config.yaml
n_layer: 12
d_model: 96
n_experts: 48
experts_per_token: 2
d_expert: 64
d_shared_expert: 0
activation: "swiglu"
moe_layers: [1, 2, 3, 4, 5, 6, 7, 8, 9, 10, 11]
router_score: "softmax"
normalize_top_k: true
routed_scale: 1.0
balance_loss: 0.000161
balance_bias: true
router_logit_norm: 2.0
init_std_router: 0.00668
lr_router: 0.00193
vocab_size: 8192
norm: "rmsnorm"
norm_eps: 1e-05
tie_embeddings: true
optimizer: "adamw"
lr: 0.00275
beta1: 0.9
beta2: 0.95
grad_clip: 0.5
batch_tokens: 65536
seq_len: 768
train_tokens: 634700000
steps: 9685
dataset: "wikipedia_en"
Below are experts of layer 2 (counted from 0) of a mixture-of-experts language model. Rows are named router (the router's row for the expert) and show model dimensions 0-95. Each number is 128 + 24 x the weight over its row's rms, rounded and kept within 0 to 255. Numbers have three digits each.
After each expert's rows: a language model's description of what the expert responds to. This comes from a sample of Wikipedia text that the model never trained on.

# expert 20
router:104128085130145149146121135099132132117125110203151169169131143126137121110111153145133153158127081125116139154123135113126124173163139133108148091093088137108107151123137105145148133122098132124128112133066153173173146110144087098128126088172154087114109145133144148143139150108123156125
What it handles: Single digits 3–9 inside tables, measurements and scores, plus the syllable av in names like Yadav, Srivastava.

# expert 18
router:140122122140098135154090174173139147141155111121110155137172151140097141138168181133160118154100121173172130115116122130137090110140111133121087127163138074091139107106154162109123114121104151138119135109142182084130165115123135163112141116160105156124109104123108100137128148146097122126
What it handles: Slavic surname pieces such as -ov-á and -ov-itz, initial J in names, plus prepositions from and with and pieces like ure.

# expert 22
router:175147124108123136098138137114135148090096161144151083163103096125119123144111158085118132104142103119139188118129098100105145095113123129108150146143088182103114192138102130163162146101106137164149118108119120134136119178167109128146133147103141120150117126132147112127122164146133117092
What it handles: Single consonant letters inside foreign names and words, such as s, h, z, w, k (Muz-h-angi, Sch-w-enk), plus capital W starts.

# expert 9
router:150163109076110090105108142128158114145097120147093169166114140111139102147139096127108098114133085138136118128113118126096129097141120143093171109160070100179091131138095154125119118083105090134118157122107149078118100101140112159126129155107104138107127139107131137146107126157138111140
What it handles: Word-internal pieces ar, ur, ak inside names and words (Sarajevo, rarely, jurist), initial K, and nouns like season, team.

# expert 26
router:119134116125128121161153132075106137169143109147129126162146120112129158153150134124053123150107177136098138123098109119150129185108094116147128133120137071153109121066159115137129132125158131173140149113117122087093140098160181102121107115158134125125115147141127103135130150102124132130
What it handles: Full stops closing sentences, often right after a name or plural, such as Singh., groups., "Ane".; also decimal points in tables, and but/into.

# expert 19
router:151157079104075154133140116096139117077130149119138136143151104115143098163113099104122080156119099117147151153132164093148125168132148128118135124132128147118144148132118094133140136131085106124105128120172084159133100166102104129147141130154125157151172172133095137114086105134169144138
What it handles: Opening pieces of words and names, chiefly dep in depicted, deposited, depletion, plus al, Sh, N and first-name starts in tables.

# expert 32
router:153157101100122139133127136102080153161127136137127112119084123143131166087128158138137103121164152145093115142142166102087150142132097147143113188175096132143149089116143107128158143152133138121107144097164133119094167162139117130148133130122135090188104100102111089121129155155126133127
What it handles: Word pieces ending in ow, ay, est, ine after a short stem, as in Show, stays, Road, plus words one, time, long.

# expert 35
router:109181085122140130151130146101120149114089175167084110132110120147124151109141125131084157118112135107112153089118145135100162124112160112104131080084077116118116160118143106121121138087184134123148118120114144153145116123095109110092108149131141180106144123155128121121109168115132141159
What it handles: Digit pieces completing years and numbers after a leading 1 or 2, such as 993, 020, 004, 007, and zeros in tables.

# expert 6
router:135202112143125134162106132126136129112139177093113127120126096158094102100168126107163136131117095072139081141130125172100133095152145137142148113117143114120104144164152095143112103152118142141123129123106143095133103131076132092119150112153095128111144114132081125098158141170147123121
What it handles: Opening pieces of words split by the tokenizer, such as pr(ime), Re, Tr, Di, often in infoboxes, filmographies and footballer career tables.

# expert 36
router:121164164131147160103124146138118127134116096098109104129111101122120148118097158128161139099182128149107149090086118156160143083133134121108120119146137161106118120121131157141119124158131110111074174087082093163104140144165122148124125107118143101178132161120114089120131130124109162085
What it handles: Pipe separators and cells in sports statistics tables, plus lone letters or syllables mid-word like n, ol, in Chalcolithic, Infernal.

# expert 0
router:084129151108112121112124124135111124135156112155151139114137183103129118112158150099157126079112165135139153155102110129063109101099154119149075127082113120127114136110131105144144129117131124131118110140093172130131112131102136159119095132080139106098089120102123153143133121103134139051
What it handles: Capital M, T or Con at line or word starts, plus syllables like ens, ass, ax inside words such as defenses, Passion, Men's.

# expert 47
router:161124119149149087075140113169109136105108082088134126139113147150139120116139096118110111146103139114128101134119087108061130119136098135155144106135128105097189114090136149096144126118084158110109148144099124136134152118174121126152168126098118124093106170122117115115134150094156152124
What it handles: Pipe separators between table cells, especially ") | " after a parenthetical, plus sentence-initial The and A and accomp in accompanied.

# expert 11
router:113144121112130152104107107117082087124132116117131136154132143102117174107141127098105099126155154116146084121125114134144122117089114128072117155112166153165119098116090147150135142135115091119130116150114122107166172113098096140136120111123113146175112093100092122088142105165124145195
What it handles: Word-initial pieces, especially st starting words like stuccoed, stored, stock, stable, and capital S or M name starts in tables.

# expert 3
router:131100123113145167095107123130120134102097117141128072101116103116129161138090117110118131171102148160112132106142098132163167151098166160143138099144147140119128123081111113121108160132160071130126097129092167166132143110103114113133091110111111113103103112131111144135135160091120179166
What it handles: Commas in lists of names and places, plus was, is, are after a subject, and minute marks in coordinates, e.g. Alexandria, Louisiana.

# expert 21
router:157148151183135102162118117090128126164149176132088128174130093107131178117093139101145148173171138108139117102096112106131120107170120137132153116145110157148108129169115108121133127135132123104136097121121161152118140100169122080139114140148106137105166166158121132108118121150137136169
What it handles: Month names before day numbers (January 8, May 15), lone spaces before numbers, opening quotation marks, and it.

# expert 30
router:139148132156120128158129184140141118118172144143139138140147135097151141152131144125179133157134150171140157082093164128163107173096132129141108159137137148062129093097146122109133076135158154127134138132132114158091120113129152098117106137113110130156146108079138146140100132150093120093
What it handles: Possessive 's after organization names, as in Council's and Children's, plus suffixes -ic and -ics and political words like Republican, Party.

# expert 29
router:112083160150104192070113138129152110153124116161104113093093115092106131104116136120153135160123118130135110142150173135122158118162131098115131129154138143081131107109122133116094094141145082103140102132107109106116134135082126113137156152110127189139135099163143178124109129130122101127
What it handles: Mixed word pieces such as qu, rack, eter, accented-letter bytes, and verbs like used, played, back, divided.

# expert 46
router:141108127128138127113122117138148138163142090100162105129085120142146150139127141178153144134134132092161094132122078104127115099149095118102141128168158144168131115133115143140130126109153154134144104144155104107102168138168136154141136114146145165066101104156171117133134131077104108070
What it handles: Table cell pipes and P or St starts in lists, acc- in accused and accommodate, int-act, and phrases like from the, by the.

# expert 16
router:158109156145149142083138138162096132167132105208119113123092109118107105112134128126119090133112194126125124132127156163144143126126105147142146131089160138137113138130114094114162114113123139093120158148106163127111133078113159152121085132134129111117175137123125156122151115154103163171
What it handles: Word-internal pieces like re, le, ach, ug in names such as Zagreb, Silvestre, plus °N in coordinates and "made".

# expert 42
router:133091156109127110141153132140126148121131110108118129087122169111112110153153123060125116105117188144109130118132096113170128131120105151171134140124131181167174136154135153120082151173123102133145116139128157155119123102120118137107149093149104139177128151135121125144134121132090119191
What it handles: The words and, of, in, ", and", "in the" linking nouns and places, plus name pieces such as -os- and -ant- in Santos.

# expert 8
router:138099137159107158129133124125089174110154145129121139066091107136096090174117134124132110114111070139118159170135102141136097140105188128108112130157156137128153138172076112105114157113163163117124116120135120152095118166096135163121129140140114138133156153110151124140151121115144101142
What it handles: Endings such as ing in inclosing, syllables om and ron as in Phantom, colons in stat lines, and capital P.

# expert 33
router:168151133154151094115085109179149096110105165156133104159142112154137139136146103163165086094108153118113107126111133114162132153130136112154150146119104139160124122129150142092099138149108197150131172107136149151142172133101099131112121075124154103120091128095128119135134133109147118135
What it handles: List-item hyphens at line starts, end-of-row table pipes, pieces u, al, at inside foreign names, and Thai script bytes.

# expert 40
router:151106117095170138125158121104133113138118124121130117068123133071124158165101113116201176170129099140127144125112146073109138148106147094119094107090126099120098132151144137139132132124121093165135094127114075145111127125151109112139147140103100150130133171154139122107127103121147108133
What it handles: The article a, word-initial capital M, T, B in names and titles, and syllables ag, is, dis as in pagans, disabled.

# expert 24
router:116139146126105099153173125106178108088097116124134137111160175172124076141128130111127154116136099118126138127115133154168112131136109145143147151121105109108132092130153150148123137113108146105112163115138102119135140161103131130099178165116161067105150132155137062176148136133122129114
What it handles: Single capitals N, T, D in abbreviations and compass directions like NNE, plus ian, pers, and short words we, have, It.

# expert 17
router:098114143134124132101141162133073146093113154234156134133159130148088122137156110136145131140147176147133153129126138145097129137132158131126108132109104128123121094156113144110100142107127135153109137114112124183150119117156106126094133114173135135150111118155140135152121099162178156117
What it handles: First digit 1, 2 or 3 of years, dates and scores in tables and lists, as in 2011, 1804, 2nd.

# expert 14
router:091106099175111136138146107109108125165149139165187101169125167091164132134093150160132143111149100112138148146146149122112114152152123144150096128117131146139142126133115113140166133138185107124166122113186103163150093127146165177103131134152140130110099118117133162127103116111145105133
What it handles: Middle pieces it/id inside words, such as mon-it-ored and qu-it, and possessive determiners like his, its, their, plus had.

# expert 43
router:108123129149126172119111127103141104167127122145112106116167128134202141109096094134132118111126137146078085079142125106098170123125124130155128106148155139126111118127175148156129124092141159111128132158165125115130142129182146144133136107120121051141156102088120141128147115108157136142
What it handles: Middle and final pieces after an initial letter, such as ates in Dates, ine in Guinea, ender, ector, plus prefixes un and rel.

# expert 41
router:096130139137126136169162097147139107129118108114133135097100147096107114144141121115090135104100139168133118110173139134190135133108087144134126126159161102073129150124122138100089143131144094131127141158131136148118073133174113139150150105151118062168159119147122151104104119162144135110
What it handles: Closing parentheses after dates or measurements, plus verb and noun suffixes like ised, ated, ations after stems like author.

# expert 25
router:188163136117117103129156081148155129128102104091137123130152100110148096130160181161075079136096117156140184137134114114157157138115156108129098123093126101155150141115156157131117119104108116165106106129101124116129158106159111134116154107105098136155099132121161127131142135139148153144
What it handles: Word-final y in surnames and nouns (Hershey, monastery), semicolons in taxonomic or stats lists, letters b, x, o, plus of the, or.

# expert 44
router:179142098148121099100119110135124145134152096108133160184146133139146124176139129130099144178131126144122085134157128092145069098129086133126157125171106128139161142164115166117147142171096129106141134170132119115105105136077122121138127155162158134113125113103118114130171128128140105150
What it handles: Articles and quantifiers like the, The, two, three, other, all, and phrases is a, was a, plus elf in self.

# expert 31
router:116130128113147092154107112147103169072136147180109122080126122147143136193115140122157137086151133094113102114132104122117138096119141095151134120134149077128145168136145113088154100156111124121104099118130102149144108134178115133152075115158098127125150138102142128138167106097114124119
What it handles: The piece "in " right before a year, as in established in 1886, plus opening parentheses and single capitals L, D, R.

# expert 2
router:174120160105140097096115139121116138138107152100114133164171153112115111116116094127162155116177179098122146129117128137146134154142116125141131137151125097108111116129140146135135124118177141110128141128139147103124101108165091137135119123105098124147107121172161094117129074163045086128
What it handles: En dashes joining numbers or place names in ranges and routes, such as 5th–13th, Nov. 24–26, east–west, plus "and the", "most".

# expert 1
router:123104104132172101171145099107134107111115146160100134088094123110100134097126081102109162145159117131146077135146130153116104116112121122121148100118151093097131117145103090097127133117111132140130107181177154122113135104115140116089095151081119102095094123153140142089152109143140136162
What it handles: Line-initial pipes in sports result tables (before Win), plus sentence words like She, In, were, would, also, and capital H.

# expert 37
router:116114104146113124124164123136129112130132156159125090097084131148144158121161106121097106106128133092123132100163121142166114123100133173111106153130146096157189108165132161143079081132151140120143112135132095116155083157113130144115132135123097152088163159120076136129147138119140126175
What it handles: Pieces like as, a, ia, ana inside personal and place names (Jonas, Lansana), plus abs, ", where", V, H.

# expert 23
router:103126103086106167142146133105125131088082091079171115169132156169110100092112115119156149151155128101133135101138136140080108154170096109088140134143115162125149105131077144155122155126115133123171088124146161092127093105134104099129130146156140113122116133122123141137106119127147152141
What it handles: Nouns closing a noun phrase, such as practice, principle, development, Company, Center, plus capital I or U starting acronyms like ICAO.

# expert 15
router:158147176117153093158134120095095100144151081130144128143078127097095141147134128118049127117097140161119124116135106142153111117112141112109134139104133101093091106125101132098115151157121135081120123133152112133125176150095143124136122098080150165135121141147108135107106151121105106086
What it handles: The prepositions to, for and on after verbs and adjectives, e.g. restored to, tour to promote, promoted to, for the Pirates.

# expert 12
router:131156125152102096096138130093091141141078174159102090095152154099121127123129139148090154136194149104149143140144125131107125125118128151136146134116154141118178095129130139125099097118118160184136153140081146127092107087139137113127119120156151132174134158129160127144135136113103164147
What it handles: Double line breaks before new sections or infobox parts, == heading markers, quotation marks, and single capitals like S, C starting words.

# expert 5
router:103151142150096087128095141144085126150113104111129163222181081135139118112139101130119130113114124117142152126088109146125146102122126155156120129139091130128136154129115114104110125122148143129139154132104099103097110121129116112124147119145091116135107125188132070113120154098089104153
What it handles: Two-digit numbers in statistics tables, election percentages and date lists, such as 19, 12, 75; also the word by.

# expert 27
router:115113106102080083164159114138091141149108149122095172144163093124181118104109151190109166091115115143102152121135145125156129144145154096131134111112119154126156157135108116097154118141134174118132130152147125143112166146127151133122167145113137153110110136148131174139071110133117120136
What it handles: Word-internal pieces and suffixes such as ed, ing, es and ac inside words like beacon, espacio, Consolacion, plus object pronouns him, them.

# expert 34
router:074139096096136126132108128155114130142131088105144137110147133169123181085137158151144139168109117093093108161157118139138127142148118113105114100094115178146104155118159112103146108134135103103142146136085138065146140105123150151168102164155140165115152134146143123110114139114128103159
What it handles: Isolated capital letters and pieces inside names, codes and titles, such as LG, MDL, Jay-Z, -all-, -igg-, -ust.

# expert 39
router:124104175123122104109096136095119109139129139156107093162143165113141160128137168134096115178116173147178175153128120105152120140142159137128164130136133124117155132139118108161086171175151123138096145111076144101147109151127152143130136099089153132138139158126177145145120126125128105154
What it handles: Inner word pieces such as er in deserters, deserts, and ent, per, plus comma-article tokens ", the" and ", a", and percent signs.

# expert 10
router:118073128160178143158144128148163102134152155119141137085125144128105114131127124170140124110157127124085087097120104149150102136153116106138153103136121160151090126152129118156123109118139093135151144151122110152182121102146129084107148153116139130134115081100139131123126130125159105046
What it handles: First letters of entries after colons, bullets or table pipes in infoboxes and tables, such as Education: I, | A, - J.

# expert 13
router:088126112117101114149093155122118127134170099085158162159141152152103110112113115157126114111159034153135116116147160116121120155114137146154135105082109117140121126118111124155140145120138130126161111102154141151131124148141126108160084160101156168103135103158103123123145095170113112103
What it handles: Word-ending pieces like ore, ley, ter, ace, ite (encore, Volleyball, Leicester), plus her, his, ", he".

# expert 4
router:115103163146157131140154123133151148108136127061115154146123087183111106125104106127090139091088090120105139128112110140096172114135137114139121170173144105142078133150139132092117126094115123163101145147111096136149135113106143095133139112092086142125139126140115073095118140121137150113
What it handles: Clause links like that, which, he, at the, plus semicolons in score lists and bytes of CJK characters.

# expert 7
router:087103115148142122164100120169147117093106191086149119081127082119146102154148095136103103136107108164123109146161143133114126109109134114112130134097152091168112091148141095129124134120105121155129107115181105122101092143114145135152101135151169076127111112135120116154103139113137125152
What it handles: Line breaks ending items in bulleted infobox lists or after section headings, before the next "- Field:" entry, plus a few "(Note" openers.

# expert 38
router:109188112111124111162100146162175137137170125091130137087146109159141157097131084130152147139110111138117180155126124100134130097098130155126156113072127106171127138103139094169121164128105131117126120129161145115129118118110131112106140135171156151121091126101123138165143123123176128098
What it handles: Country, state and nationality names such as Finland, Texas, Israeli, European, North, plus table pipes and capital F, E.

# expert 28
router:138110156097173135088115092126174135112116111116113118156126109144115120138167124132107118122110137125145112171103161166144140180174128112150098147118120141148135131079124127115166123158081075155093123081158145109129118118104143106156148109145137132138150120132153175160141099099114148100
What it handles: Syllables like el, il, an inside personal and place names, such as Pachelbel, Tbilisi, Nikhil, Accelerator, plus Al.

# expert 45
router:096090143131127183099159141139180134110108154101129175102135145121135090147100107124147123120112152107173118142135161149064131090107131126116104162141170128135158151107158163150165102139138163122150108090134117150143156134115094099100116127150162113131131141107136110125156157148112125106
What it handles: Capital C, G, Ch starting words, mid-word pieces like e, in, ri (Globe, Lewin), and He, has, not.